config = dict(
    n_layer=11,
    d_model=128,
    n_experts=48,
    experts_per_token=3,
    d_expert=64,
    d_shared_expert=64,
    activation='swiglu',
    moe_layers=[1, 2, 3, 4, 5, 6, 7, 8, 9, 10],
    router_score='softmax',
    normalize_top_k=False,
    routed_scale=1.0,
    balance_loss=0.0129,
    balance_bias=False,
    router_logit_norm=2.0,
    n_groups=8,
    groups_per_token=4,
    init_std_router=0.00816,
    lr_router=0.00085,
    vocab_size=6747,
    norm='layernorm',
    norm_eps=1e-05,
    tie_embeddings=True,
    optimizer='adamw',
    lr=0.00268,
    beta1=0.95,
    beta2=0.95,
    grad_clip=1.0,
    batch_tokens=32768,
    seq_len=512,
    train_tokens=213800000,
    steps=6525,
    dataset='wikipedia_en',
)
Below are experts of layer 4 (counted from 0) of a mixture-of-experts language model. Rows are named router (the router's row for the expert), gate (a neuron's input weights, with its number), up (a neuron's input weights, with its number), down (a neuron's output weights, with its number) and show model dimensions 0-127. Each number is 128 + 24 x the weight over its row's rms, rounded and kept within 0 to 255. Numbers have three digits each.
After each expert's rows: "gets" lists some tokens that make up at least twice as much of what it gets as of all text. This comes from a sample of Wikipedia text that the model never trained on. Tokens count by the router's weight.

# expert 21
router:110084117128140141153118097089102112126135127095141120106084110129132158151099145154177138124154121129166149125131117148114125111165148106137148132096153125123076125151130132077141131127119130156166143105121120150135104134113105113125133139142157167141120100127152164148116131115164137173157106111177170096148119172054139144132088108141131078175116077143151126110125147158104123119141
gate1:133156180146136059125125146139158152122143147117143098125134108158102129166140125110110120138139135157124116124138162099119106130110106097160100111095135171114118106157109090105107134150135081155146149143136167108116147139166085123154121090160089117140133133130129095095127131133149097116139167110130149153078128155133106092107157181108138133141163131101088097122085148113165144104142
up1:147122157180169097124107138147156101133128152109125114133136093139154126149104127147120136133139129108158100113118164114116102060145131138097133118138165176119067120125098090102118155199147144095135124116135117063121136149113153070147124109134131142128091123112152131145152102118147132144148124161149122143123143133144090136129173096128118144170123139115099123166096140148122151118087
down1:113161104140176097136086125128084140110133172140159112140115136155137172107100131092142196136151081121142150124115119180162102123113152088106125151170160116135181140103133148114102129116124123118100107117170131077123126138139149160130145176126086109115101139134111101108136146130152176111133074137114113107134144105120110119128128152133095118136133082126092125147113130160128106138131
gets: "y", "on", "ar", "e", "or", "u"

# expert 43
router:123109098141175118115101113117153121142171129123113103125120121135165110156157128114130116128112127122160104117091083119104139133140167167147124143107077126154149168137124128118130192084118158145155112116109178161155151114105157094183095151120116095142144119116116159123103132118094124102116102112107111142085120176165110116122132161162113123173103147112109125109131100137113116108175
gate1:136119146143151120097140116119106116148142194140139151099109036101144102132131149119146063143113145165128115155129103139154116160142127135112101153145181121126092126109155109123130140113103129138140112110143115150110115177127117105134159059087128157152107136098177137171151112137130095078101162127138155133108099118138122126109112109114159133139130108131118133110135165154129132130138
up1:121112139116183149128146117118107104132094090121137169100101104123119166116127146152110084118098149140093103100170124126118153156119123134094106117167141109126080133093122101120166115140137142160130132115140146101128108164118155099124141168133105117136146092145134109120162094133105165119112108133132132144140151191140109093120137134127163108123113087174163082176126142142112171085155
down1:152150175129120146107152115073110135160160114141126091094101136128132125104127155094133145129174134132105094136138110127157089124079134101124123090160132153136148120105161175162148123148181156149099133137131121099134151129131136147120069165145113095140077110111151120117130140068180122109110125118141092110128139142107094123127122147124148129117108119114111149147139132078107165153163
gets: "ing", "ine", "ial", "art", "ary", " World"

# expert 5
router:102144085111108091135108156175145094163121125148187104128136081124144149150120152108107120109170124096115160124082100096105090133121108127160161108109098109161136117152156102102103135138100117136142137132140157160156098119096090101109118104161127166142161134134168117112171120125128146103118128109132158158156136131116131111105140133159099115166149116128132111098131162115132136191102
gate3:107164118103117161168117136120124134105109097131114146135130134108157169166169156112100151078103094108105124160133087110139142098130145132109114160139118141127162147042133150143134128182152149151133154114136138109129143152119152113153139122148166120075112140099109161144125146126126117154104109158105080108103148124132132114116127106104115088158171135178114158137136099139127109108161
up3:119127082137128110162184135109123084108097141166140153106131119097124129130156160128105111085111152119101152130103040127131143093144140121102119145143126190117123143084129127134150142183130107207110076160117131127154113135127120117150127114140149120131103150117139152184118142128127152130159136131128102123094124122126121106098151088158116110124137137150119167140106135139109126149133
down3:125140122119149148142117095088159128134115161118122157149089124153101134118150094130122126144095193113141098131139153149126151132114146111100179149127102127171103131151155159148080147106140094107134111109139127137122110106145116144110147126073110131119122081135095099076125125159139138140119101121156186135158155129165095137096104134137170157111129159096136098126132177087108147135157
gets: "1", "-", " ", "3", "2", "4"

# expert 25
router:126127100110104138163144168137152110142125130131143115179146122183072120133090156087083095105172137135091107146094130146126110109150128127149124111123108079163132164145138089112100122129082136140171127138152147142124128157127080145125138120133135124151121126114141115111122092126128111154169134091163165158172160114098119089140097108159101149133100130108132099118140123124111146177108
gate2:108119127152094149156161089177134133138130131092132122163126145136112162137096125103103127122120147118117136094081111153122148156142133136132120145099114135116170160115126128145121139129144114174112163115173111129155142160113100131100171109136179107128140091115111079144140172084105081186137092121136112138161146112107062154103111108154079140133137132136132125118114145117132119085128
up2:105093100138100161146122125128165121172163154129138098153126151139111122154117108117136105106096154147133151127108148127156134115120087142139135154141147120149143128109096126118095158090127068161113179099149142135160104146109132116108125128129166116125181116118131062138100138094142167146133150128153145127147123118141106120084164111165070131124134169141100150117079150086129143107149
down2:100129117149132075150113145135164100160135188155122132130122092129130113141139117166100119137127132079158166120119109115163135154108140138133099166120106097152120136151098134128131102096146129108145102147129121094082135085169167151124102118115145168132137095094151170076103090127144137144121079133177123134124113115154114133100130132174128134152147119086123121094164133098130149161124
gets: "|", " in", " |", " ", " P", "2"

# expert 3
router:102098086122134156140135118150151151149144104147080090101097139120165161123169108090126126073115114117121144100073110103123158144162122152096103114104105113136167153139166120133142169081121138157181116150134145130138128108130124148148101146154163130144118121082112158167143147111127135126098100120139083146114116163090123106129153152161152126120132122104152104135112095129126167135163
gate2:102128123139113170139084140092162129119134155109133108136133190115114139166109128135099083082148112127125134124086110157123130131133125136184130156121145111104069139107148129144112131128154117125104164110140140126138134125158111141124147132095145170136177148100163163128131152123089122155169147095078142128112142168084089102145130125154081130148108158134125159085158100120136111139111
up2:149170121126091134126126131100105110160095113163096127116108116195061064140114133141118127175114114127132124141133177125098159115184121121111120125136109147117171080117135134121144138152119097161133129116108172137150162141137107116150092106144099103136091082130117100113107115131144164118119142137143138149143104121142190114128119107143151122122152139143083142132136104126145116085149
down2:141155113144119148132114083080151141145148146159158146112174131117102122113164136130135142126110076151107155115134139090133115120165127097138087078084142136115122143158163120158116134125126159166163125090138152129124132137131123137117108072168106108121144088130110130174100158108126140132076137148126122149090088180101174101133143105117143176109122118148116126151111111110115164134136
gets: "ation", " of", "ing", "ment", "ion", "ated"

# expert 40
router:158122128136136149131127106103155139108138123134142118137112126119135137134086134102102143094095099123099137161126122143133149092130131131108108162164097193136103114130115122081108178091159108121111137165104138122084119110143171144089115114126152096140116132126089158144149154134150080138156084096174148156105150174103104168121127105126122111161093109159143107117107124152166172111141
gate2:158155171149120152095119130146141144108167099103192086162162153134146124117128150095137131134146099117195125113170143104124124143113130143140144121118091133187113089127135104128108091125138164142116148109150155128143168128114136082110121133140127166089107125080134113089141150142100149139142131119122139115142113120119114107089141125065123154078114126106135121162175117129121108144106
up2:143107142102136134123092134102091133120092097066134119100138130119142145104125141124108151122090163115143116125124172086108148170117144114113119137146124137135131108111177107160128141138128122142091123113111139147145168166091145092105167140146167126146123121085159109137098123079137221118110142136105101130116144130134114122123118165105154137129091168136166129145138135151081135168140
down2:085103110134148103138123158126110168162114097130141152115136134133145091166127135110111126085118100131123140145135156129139111123129140124120133151156124173108141095124141114111123143114158103150073144116151129084135111114123177157108118070132104093200132120104135185119134155126146157141121116130131134214145118132088096127142093118114114114132142091149143138130151146105097144161088
gets: ",", "),", " years", " year", "}", " season"

# expert 20
router:113145114121116121132155149179165104132135137146142112148139121176114105115147095147086094121152138100113138114112112111108132143140103088140143107133080119179123120162148133064120147078075113149149145110142161128100129104127127113104122146163107134119106108120133099151186140119095142134098125116195145155152104096141134141113146137140138129178117150108146133095118127146097109185120
gate4:097146142128173100126115105129115089170098138131140126060138128119127121098133151133153127148138120115102136085143142181168123105162130146076082108140163117108108157145112110138141147151124154137125169144121116129127112123121129148127090162141127160157122125154107141105118067126178088128141133109128120137102127097172108081146137169136117095092147122116119067143154140128133105104150
up4:146137205149139108111111113151152095174046077114090118107101152158179135158113144133086121133127146127157108141155138098154120122134142121120145129119149133124143094119090102103119141137105112130149165126134157107113108159100091115098104144159150134165134147158124127135152114151098104130166097087150120143129110126122114112122109158122138135100077112157134105121143119164127167131117
down4:125119108108105133135139139105124161173150096140129113134098079121098128162115088123118151131119112123148148177150166128148142106108139156091148176106148144174093120128131137086126146134134163184149159102095122084112115128147137130117113086101147163113121094136105113144096108128150146118156156153140149085115112147098116096124120082165163110107146122133143106142134096151141115096183
gets: " |", "|", ";", " –", " -", ":"

# expert 1
router:109115114157107128173164104129173118125115150133172110162157147148132161100140118148118119148131127121121114168149118109091089122122149073148176098176167097103139117098139142112113099148152101154108109107100128079136098157102134152130143130111079086131119086123114100164156120088153113172134135125118147137181139111104114172112129140153130154099141143137129121123123131155106128154141
gate1:151076116110137110121126134116152102120139115145136166141140094119186111142114157117094139114098140043149127088089096176121122150146150134137115118124117124125101156131141102153140082153127155109115106114103157146114137086090119111151135142149147138124098138145150155150165129121111078129140107148142108095108157108100146134132154091162097176101078107151132144099147142136132150143122
up1:150202105125097154135101141145166118129146157114141113153137140101138178162192119097130133113162130149176103122171149087161126088137119138157133114120150134145136145134101144079122138124138128134136154129126130080130115133142185127116128103116110139127152130120119113097103079122097143169108120167111125145122113157107078127114159116072124122154128155126082131122125097101132110124133
down1:133123157132112135146119109128146128125120092099152139109109159146132101166127188143099127101109139132127097096138162130116139134145105106103129121107145098137103147125115077147123159092152179091140131153128114135147124190157119165133137138121133096154090125130138149143124128103111122088082128119117130140108130118136121107100176131073172096189108144101177124108177101137122151144090
gets: " p", " m", " w", " s", "ou", " h"

# expert 39
router:110074137100130128122133173137093131143137106112118150130185142111099150134126150063115096146118081132120133129107129138136158108124148122127151146108131064130119126132122083074134127116122138108173115117151124155147129117091058116131174118119146172132115119113117101105128124158137133148139123143131146151150126087127128109176127144164089120135163145098092163132138138127183126100099
gate0:154096149145122143151116119142098131132152109136123102132163129114167149121150097131101098143103155116155078085154159098133083155145132128139117164165152112149075139117103126124141131116123132110117167143122124124190121126103188097116135125126157136113109147099144126158126136115129145101145097121122161116108115123087158173133156106158133104167121137159165159117163121094109124199137
up0:110135120126159153129100133146112136112151123174140120118144119130142126108154114099136132140052136136134114091136136077108096153139119108091111185143142129158069146176142153134143144122175146161128167111099071159140117118125120122104109122121145149102107100087138109109107151101158136131148124110117168148113124101083171139095109123100122091143127143116100143103144143105127111135182
down0:149128128119096113091122161121143150153096106134109111127102126142122113147086096143165132152135175142152149125106128120150128121151131136132089129125132104098118105193150129126132174147134122132152158119146113136127148180133166132116149163108148155127126108116105132155093107119079105115157154080122094194146111151095112168153118100152137104145084110123121084121100121129144071098151
gets: " the", " a", "-", " his", " The", " to"

# expert 34
router:101138173128161156121138096131149148135122123133104096093106124155135115106163139110112108113132162100127170135097076138097160118171118139105130167078066152146141150155130143134120176150159155130140116131105173125132139112135124106127145134149173116159114095114113096092124143160101154155094104103139090152116162137104139134093110128162151108132111106138128116105096092099155094134103
gate2:147117097081097113168113122133134122132114129139113142113097116125124141122105125131106132120092120138090109142141168175144141145119168122107071095129136131130104141124146158126145164175093143131186200113148085166154133144107132135136127156086144131081173142163109113146157105125105132162123078150094122133146097110143122089154146113135111129111096134147117106131142148084133138116152
up2:115140130137158100112158116115119143165152117151144110136139135113072153101091125119151085131141118147121113085115106115123116134114134087130139105153125142161110131120126123120094163153100124112076123119114146088131136118160109140122111105109101133166108132111138094181117103145139113122143101131181204142107122119124140104136131156118131090163167158094154088115132152118181113149067
down2:133099163152174127132147124127139113097132144192111132129162104144132111113157114078111168129135116098137169137136138112124144109139088148142131125127101126103144110131103103118125126105132105149138128110134177076068132120121143124132164108146131136127063131138155129137124141138148136103082121126168176180133113107110122186074123098154102107153092149143131157147109111145105117095134
gets: " for", " of", " as", " with", " from", " to"

# expert 7
router:182135152088139103140119149143128110116100134112128107093119108133110126108135154109133129114172098146114125135095126173135129170174124087095087127092116152122146111127136130146122089120112136136157151145132180094164132123134118106139128147148133152156121122118187150073134082138105123125159136087168071162125165151118122148103144098130127109139155089084145136128107088118126156153136
gate2:116180145108124174137112104131130143098076150151120142109168155108138161109139160129125155105129142124112131084114116145143163144119101147069095119126181131128111110131146155141138094168134096142089097144130092122120087149139184121140144129101140134115161114120153182105147066123113124127110161121137098138122096146113143134127138127099111137122070088146160135133174148133132132119129
up2:120112118133160118101082139110156129122099134077156151104079120119094174167114098171124090127107124149120113145155114192158118135092128125109137149137131101124080132122122105167094147093144130155105150134112145123127163151107119177157112153113117151123135143126137099123118124113104153178132132116132151132158142152118124112097199158140114102129142143135167123135130142100123068122150
down2:104108120155109126118125129161127145129104139145131126146112143127173122147071138163082089136098157133121191130087127111113129122121144154136147129133119138172088150129163128164123150124113112085089132105106128153107121129096205089163108164092114132126146123107138127131101164084117115136075100161133137110160116125131134164144130171119106126139136148099136135089140128169112094127118
gets: " on", " in", " In", "In", " —", " from"

# expert 41
router:106107122169108091142119140149113093157125139127148136142111110131101124143119151105104099140136100168132151100116107090074150136149130099140158133136123112102124123146129121113139121123181150112187117197130116119121106113163115109086129107122125135101115199111112128120102102093150166135101133118115157153172117136134125147143128087123115108112122136108168150097114070164123147147178
gate2:114163133116116086177178156156113124178141142134091114116120127102143103060120106121123132138126059115113123138136138116082164184115121122070137141128135112102124129149130108131125113139119172135112159135102104135094122126111156173143107114144111147120110127104137112127135158133138134127139134155162169116089104117161132126141126195141153099141111137159104104147099127142146151111089
up2:118088150130158137072081103126151161101103110143186145131129124152125164170121150140131115107128175117139141122127116134168098077150137135180099135110135154146124126098157136110099156127129103110146127137123156135143142129119107102119153131116114128138135120156132139139130110127130106127095128096087117131175155115125122140099097049130101148117155116116114166127170080107129152190134
down2:101134122149128128173131093118152120121096128096082128122139139158133118130122177109126111124108128121116112128121156129121151132122142092141120113149126132140117159139172089141142137126145085148142102097102162158153152127146135130120132096142150106153106083154145119153124126124092127141143142190125123020117117085152114071134148133197121112092160148116126120121139121123151146124162
gets: "\n", " |\n", ")\n", ".\n", "==\n", " "

# expert 14
router:108122123157136127110151126128139124086125140144114100163152119127134115104113118168073120151112128096135132068120161126154110125181088107146131121169143156119134170114110117159147088088142172178109134111171122081122117084120135150098135164146065126110144106136117135155131132143106147111161150157112090138106146094130130119151108160123156123095159144142110127141124082171134132124133
gate1:117136150137127132095148146088147143106145124149127149133096140159143150160099165148123104096137086104123164140133117132176124140121146129142128100129104123064110159160130128102147122131180115131140119104107166131134118121107124107163158148175093108130112132150169115134104107124157082117082108081150110113098156109144126124104168111134096116169095157121083123136074139143155123146165
up1:132112170134102144115085161134122169084119161100058099180126114076122123171163138142127145132153144125153138166113119099126177090154127095153115161121128135144105144151128121123168132109140105152129082115142126129103137088172114093101130130132108124091131141098126150112134126151082128144124160124091157114136106114122149126128146094112134137119145084146143153155133163123121116112080
down1:075124101103112145113145139126150191121158105123113106174112131123130103118143146154103140137130172184082151096160142113143111105117120076169097141128154139093143101132123139133156114124134102116118104172140101134090153133132111128155146090131147123160118196127076138140149117169142138140128094135137125151122155154100114123107098157137097160130101127154115094102150097102143120136128
gets: " in", " re", " an", " un", " ex", " In"

# expert 0
router:118130123142097103133148125165155105134095115140149108135090103152088163132158126085089109086153105136145169144097074123146115122118153120131149149145086114131158093183146108141114183137131109140148129151109169160159146150149099104129131097161145113140141147073119105145150124157137161141157071122150115137143142152113118147082154099127127133151111112138156089104121134132102112127147
gate2:159160167097085090131107146103123161117136136100136121159121156140136122174080113116160109145139138114123142100089142178097153120171098161136136079105130134179076142142138120118099104133088144150106142153086131102113145165116137129120131175147121126143155121129136092132132121137109123117170109105114116109164111103134130140123177191122141116092115107115128120165134132132117143086118
up2:180127148105114113144110130120163128146124138107125138150103147156135126140103111135124076129142128128127105093115149157121174131180123144139163090078128132190101107135139145099126149111122145144097157164101130116106128184116133117129127162155134106191142150141119140146172139105128106139180092112107124133142129083106108137086154140131143111102129118146173095153124115124103093092095
down2:092108126136138153131103107143159108116108142119135092135085133142146120145179121140072118090116167147152113173123142100156153141117138106078123208156121107124178134127148121136142168137113099131186141116142155141124114136131148154154130138147130102133115159150110134083144136101175127119100113163109152111116134145100121105093104110140129139132132135115118085170115085124097087127118
gets: "6", "5", "4", "7", "3", "8"

# expert 2
router:132121097140092117118117125131145161119128116120140097096156116128119130134132142085116105135127161164163129121144087127121132139166130138151110140088087125078131113166121107132183146121140092112165104167132202165150116160110102097113141127111137153149130117129146144097155133158098158169129091136084147153092166153116121135117130157156129092169113133089131121116122110071132144105112
gate2:140136136137131148154134122133064145140122073121158123115123107066125146154134135093120122107175117120135150152138167135104100162111146117113150119139141123161137143123117140166119108123083180104070127138167158173160120106117137111112148132159133115112142160133167148130158128119106132128124152177139093106149095085152135148068100131062116108093137121130130126151132124104131126138131
up2:096148084108125119136162107172172117138153159143099164099141147139126115139149097156140128184113168124122135093127131117133119060113092147145117161111131100128147112127141102070116157130166133090148120163100119124095127154156149129150142135105149114090111112126079095148121119164105128117164141137138136123085149134114112099163163111151138185143115154133123122129127132124130158094092
down2:105142105117112125184159144131085135118163114128098139142153118113096132091101104126132128149132126148133091146129146129155138125115134125131141133137144133134107095128106155087117101124152117149169103179176092136167143152164120091133169125128190132096081112140077140133139115135084124144161119132118140112134192114132114137117103163115112147131106114177122136098097067144137158112124
gets: " of", "all", "end", "1", " some", " other"

# expert 42
router:118107121157079112081154132125091131145111079181179129140082121146094117133128112124132121164132106147130141202144110123157110122158104122108099141120123121144148104139154120110126110114137158120115167155140112160154088059099093141105150144142126126134127127081152110141137094156152153157165153120166110134113130149117101127147133096143100172107111128161122119127120104159131117147136
gate3:129164124149166142134141133142169081146151149102096137106140142186153132124131147116127091109115154121094115115125110130149154114144121131129084105119129100071170137122140137155116100160145112088139081157068149095100142128101108119145119154110122120138105126171143142129089117177169124109110133105155116109127158153141136121114107117140110155138113150091093114166083143105104165167127
up3:129114115136099112112121168139109092137112183160157131100091124093108140106117146117117164165102118155147109143134117125136150090134087135135113146181139118133124163140067153147173139123125112185101114119137103160153102126143157113116138106117146146121115062146127128078132116131121108168121150145122145121163179126174126106116110122122141134145154112141136184129092141146146095092130
down3:086135163146151146120133121084097105168117112092151163120153107126121121160134131126175097116095135132167151095119129098129169111098120099155151145098095125131091127162121142129092107113117173106119124096122125115081158084116138107147161151134198118141114101159122084145100120134132116125094117130131142136141153138102125111170160153102109108146111140131138125140095144109112149114191
gets: " (", "–", "-", "/", "9", "("

# expert 46
router:169153151157149091193098117112128125115091108158133122112111085118125125128138142099143150103174139111128106145142118145119139130062137155092124113142097142163157139121152131149133142103139088098130149120085126123141117151122094109146114100141172071100139187149103108122079135161158158097099119109103114137153133121148113125124148093131145151124121178132145128106135122140125121093089
gate2:148125115134129187120110126145157123094156117127126140141105121125143124166111155111113117168114120107119123172099112103101116144148137126147137118123126135103116113195112139104159133091122108146086089133156119097133152148153149160137129180150114126146140142097161153121160166174091085110162147156108112097094138129112122136111132165150107118109144047104141092136113135101111158127095
up2:150119143141116134162117120127142120123137120157127142161132086119146104139127150111126113162164119124106141183113128119119122130108141142127139168148129124110131127132164170037142084095144073112119091107126089096113123123159122167162123138144110148127171141108142119137109102156084117097129156116090138145151178139148151112183087113129134115130128099123129106135150129142130112077079
down2:140118104145092141156129113131189149165099130127132091098106151142112119127116161125104145108113136151122110128140128098104123150168107140097153125167136119127119140139118186112133135131124097149097108121171139123119154148107167144103134118109135131119121090138115148150166148105134136147140113153139085157110090128127106144083076118175153151124102136101117107105140170088071154197121
gets: ".\n\n", "\n\n", " =\n\n", " |\n\n", ")\n\n", "==\n\n"

# expert 28
router:090078129135146113124104155114115156185155143124111137095128098128124184186133176131134139163150101138163116136092115128133096153167115133140145091120140082133120156105166167142128105084156124135127097131143161159117123117107129149159124152119133154129148126119121128112154142117172129127064087139076121141126166135106125098125128094147115124108132111073131139127096142129118109156115
gate1:142105123134155094190130112096128110156106128154144148074154107127096165158139152153122101154146099120126117099098155118169128110119157126087120119167131127148095123111128151093131135154125164118157180119141077172121101120140090124105126133102132118103111144142106081164084085116141150119137092145142155103123129167141138131100144137174156125137116139113105149143157083139119136161135
up1:113106106127153111123125070128122173155153125145127176097124056106110166122151105139137106129151074126119114074153137140148139147145166114140164108140138141116135094121136144107171130117152148119152132147134131136132148132088115153132155120133146176095146128161153103145110118108173111171172106090098133123122129114152126133103115127135147158090131118093111151111155060126109140122108
down1:138119109144135115138139168126116093136193131098145143148142152132149130124094129104131099126115127099175107155093096105112175072118169155134143134139130177127146134115179126095121169142134146123110107091101145114110122121133147140148161095123119158099130108129134134147136117136099097144157135121146087197109145174101106125149146145144124121146096099117117084132074119107124091097144
gets: "ic", "et", "ot", "est", " and", "ist"

# expert 4
router:115138155140104075162106144125098083154102131101097150150153120135143167119172125141169111144091126134091115131114138130123108159083131126126135172151129120150125103109136157155141107155118157145089104095120155094120128121128173128139126154112075069103090090124159098119139118128131112120131128159112170132170161123144127123124133124128084168113166153094113137139181128159122126132139
gate1:139109119130137093098144166141155134169096114132141099145130185126145127111111082082137162119149106110135155096163131129107169105104115114154124150107130139136118144119128150128131130152153090178164157101096143111170113142172143124132137136107133134115148122103162105109095142128136084210143105122100107107084130136134113147155144155140106144161106101097142122088136113160135105164126
up1:093143170099146124136112106103147159112131163142153111092122082113133146165187138162102113156094158141149117141108140093164102120121149146167120109096160097099135134148139101130119129103081110139089126158137125146121122162083137118100136145148104113128111107159121146111120153101127153085089152137131152134106102143135123137102130108091082098070146150127124130159153123115147131114182
down1:129130125131121138088129117128151156148154170145153109211126104120150118141107113144095102141102152103131103107122105134131079098108103140146138104149122185162131114139110140157125140117121121137093134107092134130115159163117108107067136119140147147163123148147119126165100114157143109113137159158117107126157131138078096098093133154175131101136142122110102062132129165105119157102132
gets: " f", " b", "it", " t", "ig", " g"

# expert 23
router:159097120100120115180094097109159159071115144133091128073106134095173130127133123122121149100122131118155122136106131122108176113150117165121091117124126122118135144154118136186103184118120155118110130107095135081138182170146135135148110138147170138154149143108107152143112124068116114102137131118133147128114109163149107154122102128094185117125124113136105122105136124135143163112152
gate2:122150113106101152163132138144130111130119074114137101134138099127077173116110158146109122114127172146112171132161121116146134104124144129143144128095173130139166146085142092112137087134116122123143107182153125123137130089110097149123118101057160149164133127133144132117098112140137129112136114116114144135116138148075164106122078146126141111142114104129155071152105125194130128152103
up2:134116167119130161124115147071175107129087169101115104152085124157122128135135109132091113142129131107097118161075136159096147172148178107124139114083081087100100131130127123113130125148141114117123123102088112150156143140152127153124102133109144176130132159117144089124096126129128115173146121072096118133146162126153156146119116129151105159128127119154100162154127114140130155151088
down2:132126116143113139126088136136108143129155111146100113135132130133128132120179168192132082121106091115104136133116105122111096127129126106108113141141166130151107138135105111113148153102162118165157137141077117192067140163125170125125110109129147142135107144135173185124142134151137124078094112143147126179121143160137146087114125117086112102075108165109111127154137102120134136109127
gets: "ers", "s", "ors", " time", "ings", "ge"

# expert 45
router:137133086103110142126062134123128145107132129157136109129143122137160140102138111126140124150139137098095164144082151133120136146124110145134119089125126112113095143119122117103090124091122075161136169104160155150134151110080123142158131099157162150170092151129130126129153157118180119167124143139125146146091097142123117106126150108167158091142108133106199104101121137084118127130078
gate3:111138134208135087129152107103116101112108140104121136145140132128111141120105136129142139128080129119104122147178138121134112140126113118123139094108163106119103102097127100171129142218149183129106149150112146163109097127118137141139145156147125120164095112100166114126153107143132120159162123113167089101137138087087130118128159144119116125124141134171063141137135136142135105114115
up3:147131121110144174159161089126125181163150132152133104108128134107094126140134126139097108097154079140174170102104106149132137149124152141102151117139129126125167164155117165115139125088077128133175109130139107088141139128090090103131107086109113106113143129115091126135109107150110158124099107153096175150142131191153109141123113149140119105109122102115153129110110166092152143128142
down3:187119157098153152129113135118123109132123143125097138184072120105120146116158158130117112103142112099097133163123111176129158124127154125159112119143118131135153130155119167145132116087152139083157116131088118122150148144114089116141132129117125100100167109163127103132098091113114126120116133116124151125155090173126152167106127109133115091081152156135179181114123089095133160093133
gets: " John", "1", " where", " who", " David", " James"

# expert 36
router:174087157133129190104163137128146102121138142136164126140121106110130167139137118167130143088127070105151154151097091130138114129118136157181146138143141143138120077114104107134159172116152153157127118102121122141101120126128126144094108120136089164133171135119093158159116155107099111104163086101136123113120129185106119159123153123093142123140099141111113117156123164120092113109100
gate1:103164122093171106100134111149164139136137150127133141131119120091174178161150146117103107090159103154121106110146146103117148120117143171140104112127126129142156192088114145135147125130107093120173150130116173128166103167104115133146116086153134140116140101139114073153134138132146116139082128147122100115132157150159062111115128166127154113118125155109104143119134120089147156115104
up1:156152118144098151103120115113105120115164085116122094100173149147124127095121123127159140126128138141141177139153132106141094140125087089139126156132124140138146157143124125168109097128157127103109111130092109119101141087099143137125108133117143126169130132108123178113107129160105110132136156088139153131139092118117165101143158088119128171155152071076130142109098144144123078198133
down1:112153115095121126102167151153123135134131129109172127152131089087125100112136145111102109096102123146121108093178123114135098152132111153174122132085097120140133152125118166146156157112156124096132145103115151153161137179168128110152121111145129110104137107161123098146120117107084111149151155081104125134105138145112137141158157116124136082159132148074166145075118150128135152175095
gets: "er", "le", "z", "en", "um", "ers"

# expert 15
router:088125103151118121157145136154156122130153140144151130173159094126098132149114140123099127106186103098118120113117129118134102158124124106132170065149098106148135150129132119113124109136092114198130126119178173139121106104124085139121139077140129140141128131105115095124151137122173140144096142128155178149164163124140094109160159097125124151103129181117132134115143125093099119140092
gate4:122116120122154170089088167123134129097137126118124130143124104131164187103162109128115118156129174153157128099105085140146154058138118132107137124083134113149113146106074171105141136140130093160116131109132120090152122105077096119138119154107149133135130161113143146124122149093103160113116134165113130124114145120138133166090160119127092153152110126184148119111147134128142114128182
up4:148143057134174151135155098126083123124153069115166175153138166100171142116141156079119140104123102139146150097117131147121163165114119115124123147134145145111147131145159132087108136135146139119094123156094128116144141129116150121113134147148135136168133093118180141114110087138116158142153154103141127144102107138114129095142134117093160103126140120085153140089115107094134101084093
down4:158179111139152122085082117106138131076123149137159147136149182167131148144101108171110105135138175185115135161116107139150121145125141123107151140095122116139119120119146129185138122136123177106102124149152170121144093112125102146108103113123137152168142100102158119137130118150115116135116118130115094135173115110118099109132160119072127137096098116134135138114075145109080101102122
gets: "1", "2", " A", " F", " C", " D"

# expert 35
router:124138093161144163124141095122131126131122111092173135170130098181138115115185106118129109099141107113077130152115096126149132156125141139102140121148150105153110174135142086118120144087097109142111175130090184142150084103104113133139123170126110113168093120094112088113148122142101130124172140129149097167140131152137113152106124126159146125125133136095123113119123072128114095121147
gate2:131165149134150094127119118102100119099138145170129128091115142124144177115157108107145149112104141108118067126099126107157117131152133083134102091164159137113136141126140113124118134179173160133146136112131112120127156114138109127153157151125122183124104166134124086149132127175116105118121073171096144117170108155126107088161091098094109158119119111128113157157076138127148134126135
up2:136136149111122130132129131172111133076137100120109124154160147140146135102140126105139176118093173099140152145067150089144105156137122091142130115124144140155135140103130122153095123146157086179121122113135129142191140095138111093144145149130152120101114179131165084140096119118106099120123086163082145097154143128093136148146146131131147183131120114151129144104079133154124126144118
down2:109125102126121129105127088121116114170143101114143159137128118178100111074115174162133123135144159136141125126102129134125115147113138082111107102102129155098097160165107135126085154167107138138106149131107111146129122117134124158164116100137095147154061120150161100110131124104147140114118157136173121179108118112159129103164107132143134093115154174115082140169144121095160106094124
gets: " \"", ":", "2", " '", "|", " two"